Weights of a small mixture-of-experts language model, trained from scratch on English Wikipedia.
Experts: 128 experts in each of 14 layers, 64 ReLU neurons an expert, a softmax router.
Training: 472M tokens, 3251 steps.
Below are experts of layer 3 (counted from 0) of a mixture-of-experts language model. Rows are named router (the router's row for the expert), up (a neuron's input weights, with its number) and show model dimensions 0-191. Each number is 128 + 32 x the weight over its row's rms, rounded and kept within 0 to 255.
After each expert's rows: "gets" lists some tokens that make up at least twice as much of what it gets as of all text. This comes from a sample of Wikipedia text that the model never trained on. Tokens count by the router's weight.

# expert 50
router [154 143 155 119  66 154 151 188 196 107 118 123 136 183 126  73  71 134  81 169 151 131 191 119  76 173 137 184 124 145  98 101  99 129  94 102 104 142 101 136 115  91 161 108 126 127 169  96 169  88 160 103 193 124 147 147  80 165 127 135 141 165 134 110 100 165 174 147 126  49  96 153 132 180 165 140  65 160  96 144 122 134 114 114 113 115  96 145 100 129 147 178  86 163  97 167 164 128 134 186 116 113 148 174 125 130 113 142 106 132 136 104  78 147 177 147 135 106  98  90 134 128 140 129 155  98 118 142 134 106 102 147 147 123 143 167 151 154 177 164  59 109 172  99 135 130 114 115 100 130 135 194 104 129 147 142  78  62 139  90 143  61 141 104  71 156 126 152 106  47 149 146 135  90 155 128 186 169  96 107 170 104 128  80  77 112 160 122 189 121  78 151]
up0 [144 150 168 170 142  93  88 174 154 186 171 145 135 107 167 129 116 142 121  95 139 181 151 132 104 103 140 187  85  91 147  76  94  88 113 114 138 116 159  98 119 156  95 126 113 156 135  79  86  93  68 162 167 115 108 129 118 152 120 103 122 128 142 157 223 141 156  74 151  65 114 129 207 196 156 118 180 144 112  59 134 134 133 114 145  78 109 116 160 160 138  73 111 103 191 113 115  95 130 133 113 127  99 115 106 120 121 110 109 141 123 147 151 123 130 169 104  92 109 165 117  97 152 119 192  94 142 205 109  93  68 100  88 150  94 133 146 142 162 117 126 128 158  54  82 143  89  89 151 101 111  69 118 128 131 132  93 120 105 151 143 183 168 130  95 135  94 126 166  99 165 170 144 164 148 149 139 139 115 127 122  71 128 190 127  66 128 117 146 169  58  89]
up1 [174  87 147 120 121 131  79 141 113 133  61 125 133 167 149 143 126 128 125  89 114 130 143 179 134 162 104 138 128 142 190  98 177 100 170 151 144 144 182  82 137 117 107 118 153 149  68 133  94 147  95 148 149  88 125 122 165 142 117 156 136 125 144 119 122 100  84 112  57 114 146 114 116 101 143  82 118  97 162  86 158 178 132  88 111 167 121 158 142 155 135 155 159  86 122 137 127 185 186 145 123 119 133 113 172 204  96 100 129 209  78  67 109 141  97 166 173 151 162 169 158  75  85 135  81  84 121 124 164 128 147 131  30 139 222 133  99 110 142  91 110 139 140  91  97 170 124 145 100  97 124 112  99 108 163 133 155  86 215 123  92 112 146 172 133  81  87  99 153 147 104 158 164 166 126  74 151 104 180 131  87 108 143 116 158 133 127 130 176 117 160 157]
gets: "na", "ni", "se", " An", "ne", " Ba"

# expert 113
router [144  50  71 152 105 129 110  79 163 198 155  93  94 147 132  90 126 113  98 152 149 134 154  75 115 104  80 167 182 170 143 129 127 146 123  81 177 109 153 162 148 134 142  60 126  90 116  95 135 128 136 102 121 141  88 133 110 121  84 102  87  64 159 149 145  65 111 155 107 137 161 164 137 135  81 151 124 107  89 119 146  96 167 165 116  55 118  92 119 118 102 113 149 134  95 131 131 171  83 131  86 144 149 143 164 134 101  75  93 115 120 181 101  83  99 151 144 114 105 125 114 112  68 160 123  81 184 100 135 117 197 112 160 123  64  68 129  88 130 117 164  99 140 162 104 134 113  88 121 123 167 159 112  57  92 132 187 124 134  88 183 156 161 109  87  94  55 132 123 168 124  82 103 191 119 116 100 133 101 128 151  99 169 128 169  91 106 108 100  85 113  96]
up0 [115  94 119 108 151  88 131 139  67  99 155 141 115 184 103 120 106 136 170 154 130 150 108  79  87 166 149  88 118 122  84 109 136  79  84 134 157 151  92  98 111 178  72 160 139 120 167  71 100 163 124 153 124 108 171 120 133 132 208 138 111 131  73 122 125  93 103 129 124 147 189  72  80 101 116  94 117 118 145 162 138  99 192  71 163 111 119 168 105 144 143 122 100 113 116 136 174 131 134  82 127 225 203 124 127 150  96 158 171 176 145 153  74  47 122  87 126 193 154 140 172 147 146 145 142  89 136 103 114 142 128 111 114 149  95 147 121  84 133 133 145 182 125 164 146  94 149 133 137 128 163 123 129 120 141 115  57 146  94 118 120 149 115 177 111  76 103  91 170 114 130 148 137  86 119 191 146 206 177 120 191 122 106 102 176  94 117 145 162 122 159 159]
up1 [141 122  76 150 130 137 101 138 139 181 163 129  84 138 198 137 158 153 183 104 131 145 161 127  98  85 127 119 164  76 214 112 112 154 130 110 101 189 137 122 163 107 131  77 133 150 120 126  85  73 146 131  98 148  69  92 179 154 156  87 125 124 141 148 159 144 119  95 153 108 159 140 141 144 124 112 135 148  87 118  98  96 118 158 100 126 179 124 119 103  57 127 122 133 171 105  60 103 113 165 130  85 137 214 190 163 128 114 140 143 155 197 134 123  86 137 117 129  75 177 125 105  89 108 126 163 143  80 116 184 195  83  77 159  94 186 136 102  93 101 124 116 193 153  79 163 106 118 119 130 106 126 155 168  80  85 131 123 169  79 106 147  80 173 115 157  83 106 113 111 150 123 158 107 116 152 123 135  98 179 125 100 118 100 105 124 102 105 142 138 134  34]
gets: "est", "im", "amp", "act", "ef", "oc"

# expert 2
router [129 140 149  98 177 108 144 126 149 188 145 109 119  64  87  57  71 164 144 144 111 174  89 162 166 137 117 176 107 162 108 128  97  94 140 147 101 155  89 103 131 139  99 118 115  84 138 170 160 177 133  75 169 149 142 130  70 168 115 106 145 141 130 167 152  91 171 106 156  95 125 163 102  42 135  71 134 114  98 103 156  96 122 129 175 154 125 119 152 177 139 137 110 113 212 214 150 160 105 145 190 179 159 164 108 139 151 162 190 119 125 126 148 111 108 122 114 114 119 102 109 132 149 157 155 172  23 122 148  80 134 122 149 155 116 125  54 182 182 141 102 110 118 122 102  77 166  97  86 144 191 127 161 148  72 110 116 120 128 112 146 161  84 107 120  96 129 117 104 148 142 124 139 132  71 118  57 154 153 143 128 109 124 145 117 156 122 161 115 132 142 164]
up0 [116  89 107 178 129 166 136  77 185 104 124 117  99 163  93 149 132 191  91 110 129 177  92 104 146 171 135  89  98 147  99 151 181 113 151 148 146 135 138 139 156 190  93 105  87 148 142 102 115 119 174 150 146 130 122 152 138 135 149 113  76  76 105 191 126 140  96 139 107 128 132 132 107  95 131 138 157 127 167  97 148 172 108 176 125 205 119 111 119 118 169 128 127  78 136  76 113  46 185  94 143 147 103  86 162 113 102 177 202 147 143 112 124 128 191 129 110 143 172 162 133 166 134  82 138 170 100 117 159 120 148 132 108 179  97 110 103 180  73  31 129 179 195 164 137 124 161 121 118 158 124 138 145 146 183 146 137 137 119 118 147 134 102 146 122 152 160 107 164 137 123 121 159  95 150 104 191 120 139 115 141 115  28 130 128 175 110 141 139  43 170 141]
up1 [149 165 185 165 142 138 156 111 186 114 114 107 171 114 118 120 121 145 122 154 117 179  86 127 132 136 110 119 248  90 137 188 135 111 141  95 114  88 113 171 130 193  68  92 113  95 159  87 124 117 103  28 149 141 124 149  89 169 169 112 131  94  84 144 159 117 128 153  72 129 107 110 154 136 163 120 107 180 137  59 130 124 145 113 111  86 133 128 190 161 102 174 160 179 148 108  85 146  91 212 148 137 125 132 149  88  83 172 200 180  87 175 135 149 152 123 142 133 137 168 105 146 150 129 147 109  56 138 130 101 139  89 132 111 143  83  85  58 131 140 171 148 113 124 155 150 114  90 101 115 112 131 107 149  98 111 131 151 137 119 145 132 100 134 171  91 123 134 148 127  87  94  58 182 146  98 125 102 166 174 144 112 125 144 145 105 183 137 107 111 153 119]
gets: "ate", "ive", " con", "ne", " Con", "ine"

# expert 87
router [152 160 129 131 179 178 116 159 122 184 129  95 166 110 154  56 129 111  72  98  77  95 123 100 127 131 130 113  92 138  83  98 121 159 168 144  61 133 129  66 153 113 137 151  87  98 100  99 178 125  45  88 143 154 100 199 103 177 100 181  56 132 107 168 140 136 138 124  92 169 168 122 132 135 119 160 120  68  90 120 185 102 165 131 106 122 146  89 124 153 171 162 159 118 123 135 141 113 175 140 124 146 152 156  42 146 119 107 157 129 167 101 134 139 149 167 113  84  92  95 178 131 111 148 105  88 111 140 123 146 158 162 136  63 166 141 128  91 113 149 101  85 153 144  73 114  95 144  66 135 135  62 156 146 131  98 121  87 168 153 127 172 131 132 150 142 127 125 121  42  95 120 135 121 199 120  88  96 108  95 127 160 163 149 118 135  74 161  89 133 102 108]
up0 [113 128 121 149  97 110 130 149 104 127 131 141  42 116 162  72 129 116 179 117  67 115 118 134 172 169 103 108 188 164 146 140 206  99 160 125 103 123 136 131 132  99 117 168 162 109 105 221 128 123 123 105 137 105  53 116 111 163 115 176  59  69 129 162 114 137 153 140  96  99 180 118 143 159 173 137 145 207 155 132 130 183 101 187  98 114 104 165 137 136 143  88 189 150 143 148 130 151 105 149 158 123 132  77 121 147  72 186 144 175 152  80 170 131 129 115 135 132 148 139 122 146 134 110 110 137 129 102  55 116 165 203 121 112 162 131 138  85 107 143 135 179  92 113  67 108  95 179 137 150 104 146 147 122 139 134  73 132  78 129 144 184  98  85 105 133 174  69  77 111 134  96 110 107 146 190 141 129 144 107  94 129 107 158 117 122  88 122  90  87 119  90]
up1 [157  91 151 135 137 111  85  97 111 154 103 108 103 202 138  91 149 187 143 115 106 143 139 144 103 133 139 176  79 121 153 146 102 143 205 156 163  71 169 139 143 111 148 117 167 117 138 158 132 112 133 148  63 192 180 121 102 156  65  78  75 102 113 169 130 114 116 165 162  97 124  85 172 126 135 100 142  86  51 133  72 169 194 104 114  96 128 111 142 103 125 126 114 103 124  81 105 146 142 122 123 151 182 153 133 130 119 119 157 128 114 171  95 130 103 113 122  95 129 172 108 161  41 179  72  78 103  99  67 134 105 142  91 163  98 147 134 119 141 157  93  95 165  96 102 123 119 159 152 145 177  99 154 135 146 133 128 143 143 134 113 112 164 124 170 117 109  96 173 162 163 199 107  77  91 143  62 107  92 140 109  74 121  92 105  85 148 126  74 196 151 102]
gets: "a", "ent", "at", "se", "on", "o"

# expert 72
router [139 123 155 125 134 123  89 177 157 126 144 106 203  72 144 136 135 163 101 179 176 140 136 111 113  98  82 119 143 136 105  99  69  97  82  88 144 136 166  84 115 155  86 107 143 112 150 114  92 117  81 134  57 138  60 116 113 163 114 150 125 135 136 132 135 148 124 163 146 127  90 131 107 135 156  40  77 110  86 105  83 111 139 158 148 141  48 188 205 116 138 132 120 176 102 126 129 141 149 181  83 159  91 155 153  72 151 133 166 118  80 170 128 174 155 181 123 124 101 113 109 113  96  98 177 163  88 123 151 118 107 147 120 132 123 138 154 141 143  76 114 122  94 148  95 171 206  89 101  62 113 127 164 131 121 108 104 161  72 157 158 125  99 139 139 192 110  97 170 208  81 108 162 118 105 104  89 131 158  96  84 127 166  91 145 117  85 126 160 124 122 152]
up0 [105 103 134 129 152 128 144 166 126  87 159 118 120  88 180 158 166  66 145  92 143 107 125 108  40 153 131 111 176 153  29 122 165 128  97 109 117 140 105 169 183 128  77 109 109  87 162 108 163 139 107 170 106  97 131 163 137 105 123  77  92 100  78 164 146  76  84 119 146  98 150 118 175 199 163  88 133 118 147 122 109  50 131 158 172 144  82 156  66 120 133 162 142  93 166 181  90  96 104 117 104 107 103 117 172  97 167 145  86 168 127 108 116 130  64 179  95 119 162 164 159 131 165 128 115 103 125 150 130 167 130 138 167 176 110 119 129  77 114 102 149 101 143 170 133 147 138  97 137 152 130 170 121 143 183  96  70 102  82 106 172  94  50 143 118 142 162 114 129 165 104 168 126 141 105 136 146 112 127 101 148 143  85 127 203  79 128 161 133 162 150 125]
up1 [128 110  25 126 172 115 108 183 160  75 173 104 181  93 146 178  90 130 148 173 130 136 129 188 110 131  86 169 135  88 179 134 168 113 120 171  79 104 100 103 104 169 130 119 151 128 184 136 141 142 160 165 104 108  93 118 123 142 152 139 129 151 158 193  84 163 182  61 100 136 155 161 148  85 157  93 137 130 136 172  82 110 148  93  93 141 121 174 140 111 135 116 167 150 115 134  81  89 116 104 179 163  99 135 127 127  74 131 162 108  97 145 135 136 100 129 123 170 134 161 125 147  98 114 148  98 174 145 137 182  33 157  88 149 136 149 106 121 149 153 111 117 129 110 120 117 121 174 113  83 184 101 108 204 123 139  79 214 152 136 126  84 113 168 148 151 158 110 120 117 104 173 147  97  86 115 127 136 150 194 115 119 189 104 125 189 165  94 135 157 128 133]
gets: "ic", "ine", "ia", "ion", "son", "ical"

# expert 22
router [162 147 138 111 119 175 125 161 102 136 180 142 157  52 145 150 103 116 169  93 117 155 144  77 147  88 110 173  88 135 123 158  96 137 131 108 170 148 136 173 161 103  72 115 134 116  78 141 104 147 121 189 111  35 136 114 175  54 118 142 151 112  94  95 141 146 137 145 198  93  78 130  99 146 152 149  87  98 119 110 110 117  95 154  80 123 146 137 172 151 160 168 182 132 133 144 104 120 148 169  65 103 173 139 153 140 186 156 126 104 177 110 132 111 161 133 110  93 120 131 127 124 101 142 132  79 101 123 165 178 114 162 144 139 181  99 107 125  79  66  76 141  96 161 148 153  63 132 101 103  91 181 153 151 147  70  72 141  96 124 138 130 106 128 195 155 128 154 124 133 164 150 107  79  97 135 108 167 121 161  93 146 123 114 102 112  82 154 208 198 109 169]
up0 [ 79 108 150 167  93 138 140 132  97 157  76  96 131 138 173 136 100 168 155  98 177 122 133 128 108 121 123 142  91 136  98  80 139 150 128 119 120 130 146 155 150 160 139 139  96 128 102 118 106  93 107 119 157 102 117 189 158 153 146  91 113 127  41 147 174  39  76  94 153 146  83 178 138 167 137 194 119 120  72 138  89 133 139 108 128 137  92 175 146 154  66  86 162 138 117 122  98 195  42 127 103  94 137 123  73 161 137  63 167 106 124  81 146 132 164 166  95  93 161 104 172 179 143 124 168 108 143 138  86 155 133 174  90 147 133 156 155 146  92  37 161 117 115  74 130 145 125  80 102 147 155 154 183 182 144 131  95 108 118 164 144 145 135 121 154  90 182 145 150 117 184 158 165 153  62 145 136 125  86 167 148 132 107 122 174 134 111 100 161 139 138 132]
up1 [114 172 160 154 149 169 167 137 150  95 174 126 116  98 194  90 117 147 116 116 112 154 132  82 117 172 134 127 146 121 129 122 140 144 180 158 131  65 130 138  85 133 120 129 158 136 122 111 157 164  80  95 106 135 125 208 178 121 158 191 126 134 106 126 122 112  57 149 116 102 136  84 129 127 131 112 142 167 112 103 146  89  88 134 151 195 197 156  99 198 112 114 130 160 131  76 173 129 117 158 139 158 125 181  60 159 105 142 170 134 163 143 213 118  79 127 120 128 154 129 125 142 118 100 108 143 150  74 105 161 126  77 146  98 132  86  72  94 103 137 163 128 175  81 142  96 115 135 118 142 161 148 120 115 156 133 158 201 143 139 128 116  46 118 128 105 124 151 157 174  89  70 161 112  93 131 189 157 123 104 106 140 152 109  81  95  13 107 143  85 136 132]
gets: " his", "ian", "ia", "tor", "ie", "ain"

# expert 24
router [136 110  95 122 111 113 138 147 189 135 149 193 101 124 141 132 147 131  95 149 115 154  48  49 127 125 172 113 109 115 115 187 128 151 126 117 127 110 173 142 177 184 140 170 160 150 132 141 167 153  74 171 147  62  71 115 150 109 116 141 162 146 165 125 135 147 154 134 170  57 143 160 125 135 164 141 136 129 179 113 138 160  99  96 109 124 111 144 114 102  97 108 174 129 169  85 110  85 136 107  98 132  92 165  46 170 115  71 124 122 146 127 147 108 158 145 106 134 208 166 146 146 151  61 141 147  93 123  63 193 191 123 111 156 100 120  64  93 142 135 111 113 189  93  72 159  97 101 161  71 185 114 166 106 163 129 167 145 109 108 116 151  93 133  80 139 104 126 144 151  89  98 175 109 140 128 151 167 140 161 149 146  98 155 132 184 146 174 148 112 175 116]
up0 [153  99 152 180 117  88 179 132 124 128 148 112 143 123 110 107 127 105 119 156  90 114 145 146 122 171 164 149 171 123 145  65 123 158 115 151 156 106 156 146 121  88 151 149  83 145 106 130 101  97 157  75 145 135  76 151  95 110  98  74  79 134 163 142 138  89  73  78 141  69 115 143 168 129 141 169 128 124  90 136 135 154 120 102 146 154  93 143  61 128  54 204  92 156 165  76 163  73 111 137 153 123  91  75  85  88 134  90 108 149 216  79 165 125  81  91  90  96 158 141 109 100 100  93 147 158 183 116 162 153  92 133 100 139 147 122 147  75 181  84 161 129 121 126 154  80  95 139 113 121  97 136 107 120 110 143 116  79 115 117 114 153  90 162 108 131  64 102 137 132 143  95  85 169 168 211 145  72 144 154 104 141 124  67 156 162  86 116 130 162 118 182]
up1 [200 127 129 121 125 126 175 132 107 111 149 108 160 162 161  96 155 151  68 151 151 195 151 159 121 118 109 153 175 131 120 120 150  94 180 129 176 154 144  88  91 152 123 158 197 202  95 145 179 130 105 120 103  94 170 150 142 128 116 151 201 158 152 126 150 119 133  84 131 145  48 141 114  86 127 130 133  64 141  95 144 150  99 139 135 157  79 115 156 145 171 110 158 112 116 146  91 149  99 101 183  71 164 110 133 116 150 115  91 113  84  90 127 100 124 105 122 111 135 144 138 136 147 132 141  54 193 134 144 173 147 151 113 105 163 180 109 159  96 140 149 130 153 124 121 119 126 179 113 112 155  89  96 136 125 131 212  66 102 155 107 143 128 241 131 216 207 151 121 108 121 134 139 100 122 109 114 119 173 196 126 116 141 171 120 149  99 125  99 114 160 148]
gets: "\n", "==", "===", " ==", "====", "ography"

# expert 115
router [122 125 153 139 101 194 118 160  83 111 195  87  76 182 148 126 123 176 129 169 199 129 171 127  78 134 138 153 215 136 108  89 144 114 124 135 133 164 106  86 107 121  93  77 119 155  83 176 120 157  49 105 112 147 164 151 116 181 129 136 161  65 157  50 138 143 171 122 137 135  86 150 102 140 155 117  82 179 112 171 130 167  95 142 135 166 145 117  73 149 145 122 117 131  71 176 102 139 102  93 109 153 106 162 148  97 140 158  91 114 144 141 129 133 150 157 120 203  89 102  69 161 129 141 172 141 134 154  80 114  92 170 117 105 140 140 151 176 124 139 104 151  93 105 147 163 103 166 196 130 122 139  88 119 137 108 162 152 111 132 194  48 108 108  93 131  87 154 109 145 190 132 126 148 132 141 162 100 122 165 139 135 101  86 167 129 154 107 167  86 153  89]
up0 [201 159 148 191  84 161  78 121  92 122 125  98  87 163 108  87  89 133 140 146 153 163 122  89  68 148 112 121 105  79 148 154 156 128  82 160  96 121  74 152 116 175 142 144 111 119  61  96 103 160 190 155 138 155 174 172 163 148 157 122 113  85  91  80 131 168  73 142 190 140  96 144  89  90 104 110  67 179 130 154 130 138  95 118 126 143 137 105  52 181 122 127  96 136 128 103 110 132  89 129 109  66 110 124 133 119 132 148  87 141 150  92 170 126 128 124 113 172 141 131 108 148  78  90 135 113 148 164 101 104 158 164 102 121  67 173 121 107 120  90 154 195  66 133 173 114 128 140  90 138 157 140 138 142 173 125 148 134 184  77 146 108  92 154 134 181  90 177 122 173 106 164 193 129 106 174 163 126 142 124 108 119 152  73  68 116 152 135 146  98 179 124]
up1 [126  74  97 125 102 133 106 131 147  67 140 190 121 167 147 132  97 176 121 120 163  57 135 181  58 171  84 139 118 159  89 165  72 156  96 102  93  63 113 152  96 131 133 119 172 112  74 108 133 123 120 123 170 165 123 134  75 142 128 128 108  98 151 110 130 125  72 133 130  79 195 128 131 111 110  77 163 147 135 136 181 121 117  65 139 197 117 103 137 100 147 100 126 133 124  58  87 188 185 124  68 105 121 104  93 160 148 165 143 150 133 146 168 188 136 149  69 155 175 108  94 113 100  96 154 175 212 118 134 164 102 105 119 120 166 132  95  84  82 179 176  93 161 150 143 170 159 111 144 162 176 153 137 136  99 141 100 145 137 147 153 136 173 155 115 111 124 141  83 115 134 131 126 140 111 137 118 207  56 106 114 155 117 141 136 137 148 125  80 118 147 144]
gets: "m", "ph", " g", "mm", "c", " m"

# expert 4
router [152 161  90 155  84 126 124 166  84 172 181  98 187 210 100 129 194 115 145 161 178 185  74 158  80 127 210 154 138 179 155 183 102 145 114  68 159 110 100 196 165 109 118 173 171 119 172 151 161 196 158 102  92 110 164  77 138 131 115 208 109 109 132 104 143 159 122 174 141 119  98 115 124 120  93  99  75 140 171  91 133 172  90 146  91 119 131  89 123 138 148 169 178 147 155 158 175  88  77 166  83  89 119  97 168 113 151 124 122  85 145 114 119 138 178  97 122 111 149 127 135 133 132 120 133 131 164 175 101  77 132 156 150  95 142 108 123 149 126 126 129 106 139 164 151 152 149 169 181 134  86 111 101 157  85 149 138 176 113 129 107  95 154 108 150 152 169 161 115 101 142 114  94  84 154 153 148 124  68 157 109 109 120 145 139 114 130 192 112 137 102 129]
up0 [169 157 114 146 107 116  85 172 145 105 149 192 183 115 160 106 170 145 109  80 127 169 109  97 153  97 125  96  82 170 136 143 168 154 144 128 136 108 135 200 164 169  83 128 115  53 107 152 143 149 104 121 185  72 118 142 143  76 148 134  98 131 167 116 118 141  89 170 195  96 152 126 146 120 123  90 139  68 165 134 119 170 146 133 122 145  70 118  73 118  87 126 137 126 142 119 173 121 143 134 112 134 153 108 156 130 184  75  86 106 148 104 176 173  81 117 136 171 141 127 139  91 121 145 104 129  82 128  77 110  79 183 128 192 134  99 158 102  42 110 210 142 150 130 120  71 152  73 149 116 118 121 164  86 135 152 130 186 144 178 148 134 129 114 117  92 116 147 126 139 114  91 129 155 118 130 110 114 103 156 119  81 194 112 151 120  57 190  66 125  89 136]
up1 [169 142  88  99  99 120 133 114 162 172 172  94 107 197  89 157 145 115  82 124 137 112 123 101 118  96 191 141 135 131 172 121 103 101 137 147 135 157  91  93  95 202 138 146 159 196 149 154  69 131 155 124 158 144 128 191  95 117 142 102  89 117 143 151 103 134 113 152 180  79 103  82 149 172 105 114 180  61 144 130  91 166 173 140 143 119 120 153 154 146 150 108 115 131 184 117 104  97 167 115 118  82 123 109 136  89 112 156 119 105 128 117 168 137 155 115 104 123 107 138 133  90 151 138 182 143 109  79 100 104 183 141 125 192 102 185 180 106 110  65 133 148 168 168  56 104 171 152 159 116  73  92 158 125  33 137 157 128 178 123 128 111 118 182 119 113  84 109 105 138 153 146 141 112 102 104 125 190 121 119 202 103 110 135 102 166 160  90 183 162 126 176]
gets: " he", "ke", " He", " it", " It", " she"

# expert 73
router [100 172 130 104 101  80 153 108 134  95 121 144 138  77  91  86 113 135 155 134  81 129 114 138 142 107 134 162 112 131 120 210 113 163 191 137 134 117 135 139 111 108 101 124 169 180 123 127 131 185 129 101 129 111  51 143 120 142  98 160  96 136  81 149  90  97 107 155  99  82 130 111 111 121 136 112 141  95 113 119 141 189 194  51 130 110 163 165 174 124 141 134  87 125 179 147 159  93 160 158 141 116  91  75  83 129 121 100 117 250 136 128 122 141 181 105 192 210 142 112 150 124 172 145 121 117 130 135 105 151 113 172 119 143  91  98 145 119 133 165  95 111  95 162 140 187  72 164 123  97 158 109 149 128 158 138 171 102 143 153 135 145 181 124 110 148  53 109 103  64 172 154 148 120 137 161  94 124 115 139  64 159 107 109 170 181 102  97 188 140 146 166]
up0 [138  78 136 120 109 127 100 132 139 111  94 109 143 124  73 182  83  93 120 155 148 124 115 121 110 168 194  80  93  95  85 141 156 135  79  64 128  94 143 143 103 139  99 107 178 143 142  62  49  90 119  97 138  99 147  89 126 158 126 147 138 121 165 168  95 169  98 137 176 108 102 169 141 172 113 142 124 126 120 136 122 162 163  55 108 170 100 114 140  81 149 127  71  79  81 192 114 104 138 109 124  94 114 154 118 195 106 157 146 141 183 137  64 112 135 140  84 158 153 152 160 163  98 134  58 160 139 155 128  80 139 139 131 134 153 101 151 160 123 109 131 160 146 128 180 156 112  33  61 125  87 154 127 150  70 144 133 198 131 159  99 110 155 141 146 143 150 147  85 163  77 128 168 196 126 113 159 160 131 100 147 104  74 146 173 129 124 108  85 119 113 136]
up1 [117 116 105 112 130 116 142 124 119 124 194 126 111 206  67  96 164  73 141  86 192 166 136 172 135 169 106 170  93 169 123 140 135  93 145 157 100  94 146 113 132 104 190 129 125 163  90 129 162  78 127 141 118 109 165 140 118  87 168 119 121 112 163  81 101 144  48 110 104 113 138 134 110  87 108 114  94  83 154 134 115 126 124 116  87 133 117 113 125 158 177 138 123 165 116 150 159 108 101 156 128 133 144 140 111 133  89 114 137 118  94 116 126 108 101 113  19 113 111  89 159  95 129  91 131 169 153 183 194 139 109  82  84 131  98  82 136 146 101 155 104 188  88 120 128 101 157 153 154 170 120 115 176 122 148 131 117  96 124 167   0 166 128 139 163 178 115 130 155 104 129 127  79 129 116 137 132 115 131 157 140 105 122 139  78 158 145  53 136  78 221  94]
gets: " the", " 19", " 18", " (19", "20", " 17"

# expert 117
router [129 117 141 142 185 143  77 147 135 184 163 107 140 114 105 157 124 110  94 107 151 167 122 134 120 114 128 101 142 110 129 125 126 139 153 143 175 145 154 170 100 167 132  95 170 107 115  99 106 123  77 148 147  50 180 127 149 156 142 109 103 135  89 106 173  62 149 143 144 123  86 120 138 120 122 146 144 118 184 107 115 129 149 128 147 170 134 189 134 118 133 101 156 154 195  53  72 109 139 145 155 171 113 136 140 180 169  90 103 148 113 142 184 160 140  94 185 124  96 109 134  92 185 133 139 148 125 164 140 112 126 122 134 103 114 189 196 129  46 111 145 154 136 160 120  43 173  97 140 126 128  55 127 107 138 122 173 204 112 146  96 173  61 136 167 111  75 134 129 160 126 199 168 132 131 110  76 104 138 159 170  79 175 122 111  57  94 109 121 138  86 167]
up0 [153 113  79 146  91 125 139 133 138  19 132 147 164 144 111 163 130 150 208 103 125 130 130  79 122  81 185  89 134  73 115 164 139  68 110 115 123 160 173 140 129  95 118 140 134 151 126 159 179 107 154 120  95 126 134 139 121 141 170 104 114 120  69  44 157  96 138 117 115  78 117 109 102 192 138 105 148 161 121 171  62 121 132 125 141 158 139 130  82 116 135 186 116 144 149 140 116  91 147 129  91 107 153 220 127 192 124 142 151 148  90 120 158 187 168 134 160 142 132 138  63 182 116 114 130 140  76  98 135 132 107  99  86 185 137 101 138  94 129 105 162 135 100 139 135 125 111 193  76 177 135 132 100  81 164 104 136  93 134 161 106 167  85 163 111 135 120 151 137 126 116  88 127  84 169 169 131  78 122 133 120 117 161  71 115 116  68 132 185  58 148  95]
up1 [151 163 123 131 152 159 105 159 169 186  99 150 193 134 127 153 124 123 118  86 208 122  83 130  81  85 161 128 104 162  97  72 109 112 105 118  92 146 112 166 140 236 104  90 110 115  92 104  73 127 110  97 122  88  92 144 159  90 139 181 122 133  99 122 132  94 108 171 133 103 121 171 186 107 108 143 102 114 149 101 100 139 168 119  58 158 140 160 142 113 132  87  72  79 176 130  59 116  99 215 104 182 149 120 154 107 111  64 146 178 100 116 142 164 120 166 151  64 136 128 134 203 171 159 109 139 118 135 124 111 139  42 208 113 151 106  98 145 115  95 125 112 160 172 121 134  84 155 154 186 133 111 156 110 118 155 109 117 158 114 124 103 105 159 133 134 110 117 109 157 178 155 121 108 132  98 146 144 109 163 103  82 120  84  97 131 109 137 101 123 123 102]
gets: "ation", "ion", "ight", "ary", "ition", "age"

# expert 67
router [115 128 123 178 141 124 118   0 167  77 133 107  85  82 132 144 177 137 102 119 152  96 104 116 162 110 151 155 152 112 118 129 168 125  98 170 174  97 131 179 171  87 109  76  80 136 155 130 130 116 138  92 106 143 108 139 105 122  97 183 133 160 161 137 170 137 172 120  68 186 191 161 154 127 156 154  89 182 119 153 126  96 154 123 157  99 129 135 112 106 189 121 117 161 117 160 175 147 128 118 140 145 113 168 152  83 152 133 124  92 115 128 119  92 186 158  69 142 105 113  78  91  99 152 133 117  91 124 125 141 176 106 163 145 165 124 134 148 124  90 187 102  95 110 101 152 140 136  79 145 141 104 165 142 137 152 133 109 135  70 198  61 107 118  78  48 141 119 144 114 119 111 149 159  62 158 121  91 158 152 146 160  90 188 167 134 123 122  69 118  96  81]
up0 [177  95 107 112 148 158 130 147 112  98 112 127  58 142 137 131 149 111  89 196 152  95  93 203  87 142 149 110 101 141 153 111 137 141 118 137 163  49 107  95 107 148 173 111 128  80 161 152 108 160 160 149  77 119 203 201 123  74 114  88  95  81 101 168 115  84 143 111  87 186 135 155 106 113  97 169  89 125 124 139 101 126 135 138 117 129  99 123  96  51  93 112  77 121 146 119 108 103 154 128 111 159 105  58 150 161 159 131 151  97 168 138 125 127 174 120 135 139 153 120  64 120  91  81 128 109  83 156 175 114 175  80 112 153 148 117  63 125 204 106 125 126 148 109 132 139  99 143 214 134 141 193 131 113 113 153  94 125 143  50 145 164 147 134 131 114 109 164 120 160 136 144 182 170 147 124  70  82 179 154  96 151 112 152  96 144 121 133  97 101 140 140]
up1 [157  95 150 111 136  94  84  71  58  98 148 112  81  95 134 124  96 102 153  96  73 183  99 164 126  95 161  94 141 165 142 157 204 123 120 146 113  76 176 113 100  90 127  57 110 139 122 169 148 101 106 167 139 105 109 126  85 106  95 114  93  79 112 154 108  71 138 204 139 138 129 104 147 143 152 108 159 148 152 141  80 122 124 146  95 124  91 156  81 175  96 145 115 137 112 189 134 130  92  88 163 120  88 115 122 128 119 160 153  87 106 111 175 107 179 151 129 131 121 121 162 116  92 109  82 112 139 132 162 106 159 178 139 183 114  96 108  93 194 131 181 126 147 131  41 127 180 162  88 129 156 132 152  90 155 120 189  65 135 135 169 165 169 155 129 132 151 139 162 103 172 156 139 113 128 155 167  83  95  98 143 136 154 119  99  93 178 164  55 119  75 131]
gets: "un", "om", "em", "ten", "com", " ex"